From a checkpoint of a small mixture-of-experts model trained on Wikipedia: 128 experts in each of 6 layers.
Below are experts of layer 4 (counted from 0) of a mixture-of-experts language model. Rows are named gate (a neuron's input weights, with its number), up (a neuron's input weights, with its number) and show model dimensions 0-127. Each number is 500 + 50 x the weight over its row's rms, rounded and kept within 0 to 999. Numbers have three digits each.
Before each expert's rows: a language model's description of what the expert responds to. This comes from a sample of Wikipedia text that the model never trained on.

# expert 28
Description: Nouns after articles
gate0:463463450488542618456442523518513505497529417491547521438484494550526532503468491477525521587498504418500538599555534601506460552480635534520515399564515517438499502443468577444384492546547499492500509485462607509487495536484509378577552537533479475480469390471450546471615441482467521480430523581498489580495568489524505643459492484591551508555535516461500476460465446450464478489457
up0:437487493510474612483384527529479419527447499543540539491472559479574481404440483463529470514521437411482509447605457541495429507447496605573524521547582446408541527486466546420481517493458524516554609486552479556515501509452503496414598510584475573504475560464495507537519512446502541554492506598473504537496510537536438605478401433584580515510495423472484566433472544527454472565490
gate1:421467542459551507466432577632445400485478473470529492518559510518544454487458464488461552521505502531553557481433502443534491508593518575448550551520496474451483563505548460499590525566492393420499486539527501469511469478535488625569600498543506534547567461515475574569492486656507569521514491515545431503476536498426571478469415530574449511503451509484556402577440491566468515571469
up1:524421539528582435578474501580484415473542513506499531491615505487562434452521470506560524489495483508521439527530493443612501499472651425529517535577521440540518543524453480497529484507402428485419431505540456437474466514456495555411618448534462460450483436430460482571409553568491507504491489516506530575436536550536553465489453568578488517545432506571472447558426481470505428549440

# expert 21
Description: Section and summary words
gate0:489509481547427492412599526507500499439527592392429466492500507516470578516438596491474542536482465447514548407429499536442480381484423518441531473513489510412584424504499490514606548535469429511537472527567551460491514464562522552481621487393480472470424493490503597492490471533597567583568440476556507539522613484532478554539540484498518564568505511513472508490468509479443467580514
up0:439561412542478603471465439538550413554545570450530413495450490449428580502483528521429509483354513513427440498458543571560586565493531573416491520473504655544524536494458491458559564494572449480478445519481558560571462540518532490505499501503494441476457551429454560464554458539496505597452511498493523438492511532607505569470553406452489491528466496515510450493509505411534530459530
gate1:502578483431420480503517420487545585516492439447510485593497482462557503473551425533492542386470513502628565503442496551530490528575534466543454471464560458464487525551540441548550514478440599562544534505442527550495435487499526376466442495393506523507456490501565526544555538440430568527489472448545540522421478410567476601417438539516470451547484601509525530530510560556580462463514
up1:495544560522464511443447500490454475513518421532537460529450517525509572569600456582475566438571411475459490556468542518446510516604482472632533463506455420540469582554581457591560487430541506514554506485445435556408505481526565397534449456367464518454438480493571489523484479444476416517517533458570480543512494438463494449426490508512602522482416526527545552456537531551545508506453

# expert 60
Description: Proper name words
gate0:551593553441416451461515538495478515318494559575520455443415486526452472494480478481566563451600557537602565372519521465493423506515537536462502611540533531495534518548466468523525521449460548575525469549465497516513572527480393539479484528479472474513461447469557555561510429527439584517465518497556470519488525415410550441554415516481542497473501549506550401493457509463515470448481
up0:442514376462503462457507508512487525596546440426551524509514526490529599548497523523370409507526462479424509586497445547495590438488501487564551426406416476489484489465556526477499544571539395500484496446447414402558402499461560385394518467511516452515549470463512494474507551524556385473524485497424478429505466549501479560460561493538510442480530464578462522487459487484525472437483
gate1:465533438510468494530547410542541545543454542549494520503512589464417546564501482510439474564514514519520540519463474469364540463523449518446483496581642496472532498548535511529468400523534549480547529568457513486547543491557485435454377464388470474518564465457468399559577522562534502536571475567434404487467412425529573468547562527512446458515515514533433516477530594476468468415491
up1:503502510498486446564495522364537460425529470504487534454612653540444502493546439547521523492488543445523607454532457464457485468526426598424494386470543413515546456486493456483499469496458477490606606555479490420473445472577538504527438540468481456510551509501550501480495532508514460427447529474402472579461535490529579433545529459423480566504530397492491446501591554491458525482539

# expert 59
Description: Year final digits
gate0:525453487461599523576434504479533519429520486449544507428491568532519426491448467492471491597505559505482486463542450503488509563526469560471576545471528509316541443476559443472483500569497505575485495550555525498483445511657536482557508525473467491430480448437454553520440458498523453526468470496552590522536442580517507532545489453426527413344475484427556448444501437484491578546467
up0:484499497567483408444385447514522489498475515486477555577474495420482630583449482424561526478543459437566597472510569468419537448492531481471556472399569478570523561455515584461534418509595504493509422442496489502545513508476401512467476552566493499412548524535509541495594432575455509547543571561505578497531456501431408501528463490487553551461484582551512494467526523499600523475502
gate1:462511507524508608482575590523404503449468545475385434477534602465479453487481525499395558455489565475539503454483464497475545544549488500461523544475498662470533530452453426489421477505523486487500612554554510558520619588528394496545538596449549504510531468495535561528536512586489496585537473528469544536531505546440521479457550445546510458481567540507521475487536379443499465537453
up1:560495534514449562543517538493430526476486458519469522528524577572474480493472442485486494422573467544494452463586384404518455624498493536514473492476413582510426468522489389450468526503443490479484482598506430521412531576562422511562525531496561517517468480511513561450535558470405507570394470420392506542515568463384491465461550561534464482479551412475544463484470521571519457536481

# expert 32
Description: Name-ending syllables
gate0:467464540466601481571504504463444473546582509556515467530462498545509563505516499469449472474521507423435540520498505532519613507498403468462426513477454445544515485491553529414429494492483597590437495390491471443518589532650476465513411406512476486542443520400434527455535523565521499635454505487535558450556551487515545502479524436583421517497520539471448481480570527450443547566531
up0:533499505485521527504489544507546557465444494461422538548452547493581430483480476461544467620443497473502519519416534503472395505560618600423519552425514529464508518522508551581600511522492470407599467534538574543562433468415498582487540508493540547545543471594563579493508516423488415431527482522469450485549531457566581553528512525461534423519511513554527429482504435618490452450494
gate1:464491460429508442501490367548516489526421456549501559565637556506352487457461520386572547447460508527548509464466559469452501430514451503564473566461494539455533595515461488455439507553502556515564468409441508571508557565482494503399568508487509555525547517513455463508488496464558546559442400498499584520490455458560442496500554478487534485537569491477504539572500562446503537391555
up1:531574543521425520596461551439444470526593567509588471576475482566466522534506490496476515581405476528581428505443487503543423467542479587441404542356467533467573507485509544501485506453528449650434494532476509476490465487518503534432442458409529519460497499509498506406443462520493544467568496563434540476558619520467422572516513424452477535565567465486532510541516516524518438490499

# expert 13
Description: Counting and table separators
gate2:497443541518508517497474447538499461469486552492585506506459616508578545467446537490643490590504536504460467472442533532570462529523588504474492478541560527505442493437560578409549469473477478518530561464589569376552414519408493530535504491446487516510587402526506484498521499493453433456520520485459413497560426525510412555498383390504457500485637492471460547503467509532472437502489
up2:516466590480447556465483378603497426548519487517550521553495528516521555452537494509566451559562494535454431591409539491501547508486533493552416499571583518415457505533538511389423540448417472474529464372520558498518481529506526409533471415467560444480478455450540497461588500466466502468542490457468469469559485511513393516522467485478524492488601532380412510476478448503476414573507
gate3:537467511535491446517537546501428484503466569465455474473516636517474570520487483515524517483535482532481612514456463479505484372514581534530521473463506415536480493438575485452460511522467453382507454540453461462513588475480514521550504551393442519529552532479578470406550518463527355498537569426499440481491493453422529556502510497457507464490507464637431497481581477457541627587550
up3:543477467479431468478507441483468518431445471493475442467484517563500590490501458458538414516491499547457492461420417488464467465529533529493514438482450530498493493475557448503531537494378561489571405542407475556463535469598483429519456449437481495572422587465612481505534557431463415442441530545441450414526545445479440459448480471443596519523524405567450395475595522529509503565443

# expert 41
Description: Short function words, suffixes
gate0:561506509501519514551586489427455479547491525552493480474515509473462497452522517486540504483547433462491519454438501485559494415584493479515468597424479519409467529447481443470564493516429554452499493373454488465460534453552488563632518461416483472492536582407383477441522576581446459533506530461525495472561529471403504510427415498521543425452568444499503527416576388552463530590472
up0:462565602498471433484481544516386547528487480472465511498427552500526473553440496517562533539447568511501471562586446533384407489514522469526580430492525507535530453445459583537473449479500378469533524592535554537518489543428521549452502551561485443534497483499590596480449410510542502498499545576481593567510434550494495550549567504530518585592442519500570498605472543428463557477508
gate1:482481399450486557476453433402466527499465506413420485522437516468478442483477503527505477495377474558483458521443552512543605439414569434523425427512455411450503532455572510480451432532479550450464503511482461509553508550514465511453525521483353488434442503334532436451501485527623501447552542538482464583574548435505478497460538453504486439492484512591518475508488557539527491529477
up1:514498504507440496460450390523528521471437474438489478441473496498473600418565484483570420529482543545383473515576533466521473457519525430428484451509437582482479655419472507501452429458472449524455494507425432489541540487489542454550507506508438470370460547427465473465445524517557497490493500486540456571463501418492497490585510459469515520424328591542553574469479508505532456481519

# expert 54
Description: Numbers after separators
gate0:490512499446490517444530595476533474476470505380500448498411525523523462471484580457519564525472457488462456450480526535510578510534484468505545555440505512474481484488610501485534527543502528519527519564530511481457480548545460520440515589479456474528527502552494564434514463494465584525614489508475542468460612571547488513495422484531543334435568429600600438423518391499475561554363
up0:498583515606510512460448421567493545445559487595507519509529492485447551534522529519459451500451529445489525601476550457382486438565586507409525483513574508517504473507532529493433520487531522517487513470525546476574541454447577443479391512468535461468603507500557409550585457508517396489434507611547497476501381515505508522507609530480538576525465555533416532434484511460470515435594
gate1:544488516430548457389494588512389528559542464505508515521573465429506552474532517514581440474508478544504559554501467574443458497494427522585527488496468528464472450433462503481480465536522502446527412549507495477503480557443617466494596490631477487519482550504588527480520452530617532478501527488521518504404544493515359589520453575448430429561490523544504458467567546418482531591545
up1:473529457531486566612499436458530457485519490420515497496426470502450512415457484515441550475472543418486528534547651454529531505528510618479556462484565512418514547512499491495517470587517547441549591402451564473524500470578536524528484503439579384471547511453435535500507470517476492454501416563527447456560496514485624450501601474584579586409525546469468501514449501528543532501544

# expert 7
Description: Short name syllables
gate0:443460551569442510455477442501478431573521553390500485487380541534567497478599464489540501480386478459454495581404531507523568490522451425480446528448506531420459620483596490532528354494488473543491508501449441474548432474430529429508473510553500464443503478541603523507451459498469488445511526544565610476569584476521496502498442513440484493489481473576529403475442468564484472520511
up0:445379533549432559460498566507538427585448491457510534431471492461521424584481478452510420527450406467484422562488522479462475435434456523521434423481493514528473508604556509515447501561547527497447370520501464503543512432512505488480480437364460518518513574470451542423493516426458530468501477460535411597533500542577438542488517514471457582541522504436513517596369525525497470520479
gate1:394507496556576453444505523538448534445508516547512421493443565491540497571391500503460524499397570479530572483491444516470515534437478380395608492514515536501507480457531517469458454537542392494538519505533520578601458463422537538533554569562462486479448501492517581589557539486503467526468573493455542504553479544445484443466461537451488577471479487541542373470502504567399571449568
up1:474526493487418497554482526447543550496453414528587505491621497524489494472457516523400486494475500515598541524548408456531377551514516455477528535483504475514464483569470486586423515456505427490446535614498481552509402460526587521444508469502402521484405444494534505602483551386472436464486554533518543500557482552520540439524498535447513506491526544437545387550447524566522545427606

# expert 0
Description: Table and math fillers
gate0:455475478480465504565551454422438435497495492384555464492513413531430498482522460422488454380539431470476450436489416510500515547578422541537473476442408524490466461455492471485505527509497453517526467432577536544406461520549494425520568550521542478487475462519428412438514457461501537556413564519409470500550555494424485478450589475446575525515409389563494541474534490477589407537466
up0:453591433482538446526517539502501446509569528466533505545528544493552540573502505630531491556434500460494462496457601479470530471446468396487513550483568475502535554485446561577348481582496504415424504478462499505573465481513542490510419520521475485491516601494418462578577446532537480447467520444523437544530414442505564503576559586495465540494570517389559555507455542472514585432504
gate1:530585502476482543446524464500510440521539475421493518542487482508438597471498476522578500497457478511349418491507561486461502439565513427559543413555581484549533513514494526386477582499467500444436461516463502465485461522529537491584494521584495510477456425556584519472495458488483392490531584625482428415558525472458536475465521581545490580525479394512496525444465456488473560625442
up1:499478508577492473522507423456473547508519545483447521442536591500466443497592497503456502481574450488447531486489432505434523423417497562607505523436458499464446592497470403474481501535469553556478419440541520553451528607552458545537499382330582543556559483464542508436503506519517516515535400524546546575539527469547492582503477473513497450491531552431460618508481412506536451514501

# expert 31
Description: Space before numbers
gate1:466580523518559617448482599480463430382464542550548492484485520511504437510479477458542494584595570414469507555550549504495497440607453477557432498459490464487552618473473494516417541477627494483491471501580469505582547536485496568550451540615454515487536480535410529472471464434534471467541458437536458445570490583531500516578495449589485389451466506510505446474496472497479522511472
up1:482528473462513542486455519494407548407479486554436461464471524484576456491554445521481513633501511540457539555506396493486403511435474456486496443496550586458552485452496409482557584512595537497471447445487549446515458452650504536427552539546479491448521495474497483532488453518465475520573482514417515455535473492515375523438489532553527518529434556474649450443467464439472526611527
gate2:395550511451507521575538484580555424546528523506483492461395550519582423472432507505541428440483572543472508525529491611523552470505554621457499527572424481496481507498591440538561481538520422553563502422515555571534595525438493506457487519454558506540451482481519566486550515490484443460520510477551563512551381407513558485477524392628523510455499507515458549538495457532507557563438
up2:522495494481478491512467401507577615523569437551441513499434541409420520536497460584591449494402498516482500589490434410509503499590586504520515496493506494473471571562511476521465423436482507512434365495415510449565514478531486596425422433539477499520484548452445440512527587433549506481429444486446546537491594395514550469539523446520514527519435531443456539549503531519508478500572

# expert 18
Description: Year digits
gate0:531504456500439484540475614523518481500467502552496499496453493397455557460515510500507475427511419438443460559443475444476498486450522544477459501493502462476412520568575420537499536624532483491571504525408517486533426624418434523485533527513469548540591512523463455517622510517451549490460405414468494490534445577501567507606449531537593463553453461591512566451561528484534605507511
up0:540539566510408511379406551499506501532467435554469516522603574489419619494446516469503536492495508522563514533506427477486446573475480579489587440544524495496454474523526454556533608596517452522455535500439490493508535525458464532569525517419548524587468474563455483465611502540597471552487443429446488539495486601441522466472563586599568447515506535488477463468482531469494560584464
gate1:512580562469577488533590565381488434499419533500466529490425601473514524607449525504591485581479507533492488544559498447531456506458494521522497486411443475530509460424583507437456463447544518538582566548533510571467578530482523560450465477447483381502551532446547485448400469437530504549501528500507501555465495508526507499456539450622561544408490543426501553534586561455548494574511
up1:490491440505439484438491484501521501469485536517532468480446397453507424521480489513455598560576503512438393552370560589505475577493482479507501597480466469437481543512490510575720442398488447548501490467446519543500504515527586473470555534496503522508488521514485503516511490433509516508547460530551579451480561487572390496491457471452599497522515509568530536528454474416585541424498

# expert 23
Description: Name-internal pieces
gate0:548440464506467470392493499452480487472475537493518481548464627475510524505511474483522504472530472534431529551450500558456556514579519467430516435563528413456477447508599472556411604484483577485453499512465493535590484447547508497505407514511477561552551511454521439577585608435437525427436475473538498478535613525589401445457518454478476529396563460438502544572554465505525409486477
up0:449550549517499458514477447486432451516550546613476514519541383479538532375520506533435542407525564482485533450614494452465398558410483451527615539464452545473427552498476483461562451527467420582488532510523509515492376532506547495519425538569539492475526498513603508565467513519469526576451459537534534565497494530525447440510486548477458490537581490368548491504536579548489493478561
gate1:442452559559439527524524507474474449560413529482489509489458619477512486495502509470478461548489520382494466449493540493524525531492467466520407418450473550505480473502503486578481473449515536505418517465448501467535521376519492523519565447520494544414579454416426537494518495447551576489597503505576388518442458542605481497465506540569567391514575575583464630478556481523543453413495
up1:510468556412499500555482397468459487554448448630508534519543405557449506500548542534383502420580441530589484391495441441515516536475452459492578476409428510494476575477470499540474520479464474498481440481513463503441509456500530501486557427518483527529569447400509430487516567487371496411500559455549506540444515487457473428456564522463510424586565489480428528455477575519494580495545

# expert 33
Description: Title colons and apostrophes
gate1:511515523512501551499544454559520481519409470579540459419562432439527506568459559564508482474521444497463555489595495518552486544538415493633486514513447507458531419530572427413511503559453530625438452493490460529524528545521474452466552504449468485447549534453499535470572499465507503572432535529499448425496578510506446492472471529409644537383497433412472452440507446523466547588456
up1:504452502526561457488433530532560470461495483585571502597374578597479457441438479490361494528476567489578563563430600496475559567441543577442449491511495510529521480470518552508520472507535549528565433470505555501499484533408429514500466583463528531530476531454511513398490485497489593525526556520510500498458535536517527526428446487523460435564527407558503344502418492520496505442557
gate2:458445593404562482495618530479489514438481581567541505489502541435561525576496517489467544555512442440494526478538423503508495535487468533458524465465493530467496455429443489478523494494557507486521409567555592522437482476534495432527489473533474514547571528473447525477527511531580590565457399515456442391551628455530523490589385517407525520453484551532472494485565489517485495673498
up2:485488543505572492513493433481523396522507474461551534615584461502524483490519463500563496554384489500463444494487519454605513559483481483373543564501521521518438526515408529522471457460522472486518461497486533456489512415501475461520417503522444548506520426460539466476568560477514504483460537462380522363423471452416347495489524536420479465469645524483443506495449588508564509530528

# expert 15
Description: Places and nationalities
gate0:481576453551517506459449491527444509544439497505549458492614414477459551485417605526485509454548566472468630557524526596508533531503464459481612442480510602448558468413510530444581496563518499501597459457475582561544521483500516507512538548526550420517482468411483543452482460495608541526521491531568525429416548479468491577556507506554576475475535508555546469446568484468434572568474
up0:477455436425560553532555601466438516477375549538484534464416557493500522442490519471498535514518487479518529450432477535500575629532549539442451510520498489467544514469529534580545517573510533542502630497558564499496594468485442454495433389572492493510580493440543504407558517553399517543552567566522509442578467569456598582437554519530476510487532554459508479531435519499430472510517
gate1:442522472478514507501589501531443416508485594473442427433525548511466586423534589434422553488527513485489504431383488493394527545467549546391564501435519454513487484501483534480570431504465497485538504462511580588493519547554432461516472503433519478528485479367546612408536468515534541478563455463454544527449497566545606574554490471563451436448500450578533477460485489531457526538539
up1:564535591543469482520568591516477504492565539525564479554423538413476471386486498409448481570537517521496561509500579578483484485558470543531375556432508477543512530478530458601485515535499474514531450527536567533494395448455451529472526555557475460526583579459444500541470463472433565461488550483572521545469509461496450454569484606575564513457607527528429495533489500535572593471424

# expert 48
Description: Foreign name syllables
gate0:578456442557479513486534509462430550554548529476523534541494529541545436529591566467503528497614516562556524380510543560466462525518573519450529580451497612435497457480510525466477521553514454476511570500590554472439481541485502576619492495516473482505489546585458529523457446563496575519544551430531543605536483538408495423554458507509521446503536654565564476504476534443432447439494
up0:573482503595428444543549419476489558556522542499542522512501523500510486530534511455509437504648480582572521422542432544507499544506529485530479513449423553452558498491437528464486541502440483510512563502545468496437449458358498523607586431561464583437484465592416435513512484584438493414470505429514494621503455509411495430519435520490478407491507514487557498512520567442548464530497
gate1:468470453516458509546487503561444539410455490510521518474485444548439438514538498510456524519481498431503496470380516459448502439450515513512574478472501446494553571430493503458559425466534506520551527472501568481533570531410569428550566519443482482448515563614614532488573535526576473558654497526550493513560519501466431539478496440576548509526530479568509385385557531453490628550497
up1:458531602530489545486516569513491405482583551459507500559519503472475531420501496533423593547527602488429498528605520525449479563516463477555474568506549627524520608503448460528583553547541536480512538559547466570533442576562479524559527447528475508484538375515435491450335490552422469516534467495474488489565472514460445431500414425516485453479415523543491517466463521474481469465490

# expert 22
Description: Of and quantifiers
gate1:483503450490568490584537604468507541430519528530446503346529448543503476488547521528450521547455485444557530509439450430470586545546461462482577503563534570510537582540499447574476332570612467544494484471515507413482533389462472515518522511507546422441484503538547540570515484585464472480589489539497560581535493505427406540497499457535414511475484525527509454495480591505484469490543
up1:530475466464413463352519511542469487480503536562490466524402438466494497440463501459539565554514476523453553468434499572482534467442460590500508521522499453532547403439538552516565628412449646551535512536450563542440528598586529444504475489544448479565612491436554540481518525514572499550486510496456522431475491536500477527436477510467539531471596499544511539476526407459463493604509
gate2:543470451452550593465498497476432458434599498530498404658508483521450516532465488510462534604461580505550490530547515440457514512528458588478536487478528487440572505517498430482495446555511525558437584609508482535528533409519526515432477544507572437409440538479454582473483439511460458576532481482449493591462512457522519502531559436636456589530465418507571490505562462525526494445479
up2:464545515495463390539564484540494517596526498472450558446508516433471464453470555428551452385466506492419473479411572597492514405506421417474493469476518614513489501480463583434557477549424488465579417394589505518415522498539450530448548522445481486443537491509524513576561498471512559488467497446441438469498521548523510541530487491404492428444550586445448554455544475443484542440521

# expert 36
Description: Topical nouns and suffixes
gate1:466507565461483510503474514530532507507457458511430524507459430473367585605573474535582550541532481564482411520438466495516577455427482464476512443421420486480491603504494550584444484444501558529448491468528543532516544546537510438549483464504489496405494464477593558492538419493523519509582588502476484552497490404488459499494523436472529596527442513461393369406452539534586483520548
up1:531437410462520487495552519430471485504553456520525497462481429544470555442507484491514436588502476467498478457488471536547565484462500452564524480528439567564492547427493529502444431433502565556475542555501448416466547630484588528493472506480487533448400525601605422484511453517377496450535571413496519455481536445445463522494554437427481548607428523551449548491447446517525452454619
gate2:519587484525535517465569476460436523418528504470493438556533459574523420554526537399553564548502558456527440405561443512450456553562494521568475562367535528445485509456462523516521454470560461502561506464458520486470495563499512502512501513478535450503505453589460582502508517579547481632561472515419461384516464559432522562482472498517463450470538675476531525467474485446467570574476
up2:493475506485575548563486523503458637630570489492438544506518398486573484492557516505470428492471510527452475497534385435546590415553494501517530504536474515520456440486447533482473504494438422455403544523446446456476438564527473487506470350504563501465509471563494502590504543520524512466521564437524446561555465504460518524494478457481329531477526516413488546519419561491540461441545

# expert 47
Description: Table column separators
gate2:420588452527597485493543575481480541458446480519616527574400472409521518556533530402465539530455477507518443485506506572477464419517405459453577518449552522486565459466567463538551440539566525487526398532502569501510542545494506413506457526573496457471509529529493564442530431541528455549525499609527482477572511588563484576583460540457559386511515476534498509425527428478445464490455
up2:488466552505462429579462519437505605479452492601596488565416470488525587493537409430432467556516463532539531516460487499583479565528507579432436539440564490490534510483486594541503474500521595513579467506501557420607584446551499483452595474514425484498529460504488458443583531512528468456520486607431405474425520517582492437479566538468501507467547477488515452512450508570591459513494
gate3:524498449416549549493596488547507491568527482569570459527508406510535480468487534591480538452564490559593462403463491534512598592556526442486522557548426556548541436477487551400560488513542535489525422500564489516487417478478575475511485551603490469562446469583458517465507513522454521523553564452406447452449486489624438524477477506454409476502537522518531504464431511415532470534388
up3:475507467464564453455513428491439482522545473565547554566494449547496481527539547533524490491503451583632464459416476502484502437422419480489536491482404509543450392575494507452452459479451520492451417602525447481444420556466593401474502497548572525467471461552552504484419515514532561464473466381482521363494461573561477546522452549464388550513532547517561499475473488459521564496461

# expert 16
Description: Surname inner pieces
gate0:428569528501627527549535561554448487490435583457537468473452546440538558566480530497496504495418509440472542498491512507545520462519496450506486484423539534527537541494514435410556427515465388556483449462510479526520528472485527471470456545525471448533587606427567530422514495486522538530573519572533462416635582540499460571555497401458622479533585440506592539492557477528474504568499
up0:486468473568430524536525521501499460549487470551503507579502537499503497508377476504506483531465431483399433474493431555557425468417531541567535548450533495550484485501553578472523406459443397469560467495486548470479494484560569454572543633549553408521464512469466588494402437518426546542463605446498517533501597413464401522601478434525470455539535418492510507482537568499487500521519
gate1:493473460497516511451541524518403509447560491555503519546484474529527553594545471486493479508400487516487551428492521601619491565436499442492533529511492482447450474406512424545491484496549552580565465512480468523453520532429492510564508532567443424459580435557513431484578543418489391427427441508499463410598363535466488504479503468544587501488596469523395461483466451529519510563516
up1:526495522546547486566534510444574474645531490454478499481509555477480539441438563482484511590555525454509468519587569441424586400588526530544450540480443450444525506539525538487501479529526502403494564505459517498518524453607525600470498492485475581558433528421456576491432526522504659537605492522435481568445558525577556465489509497541438521467414545467482532470489510490472547430472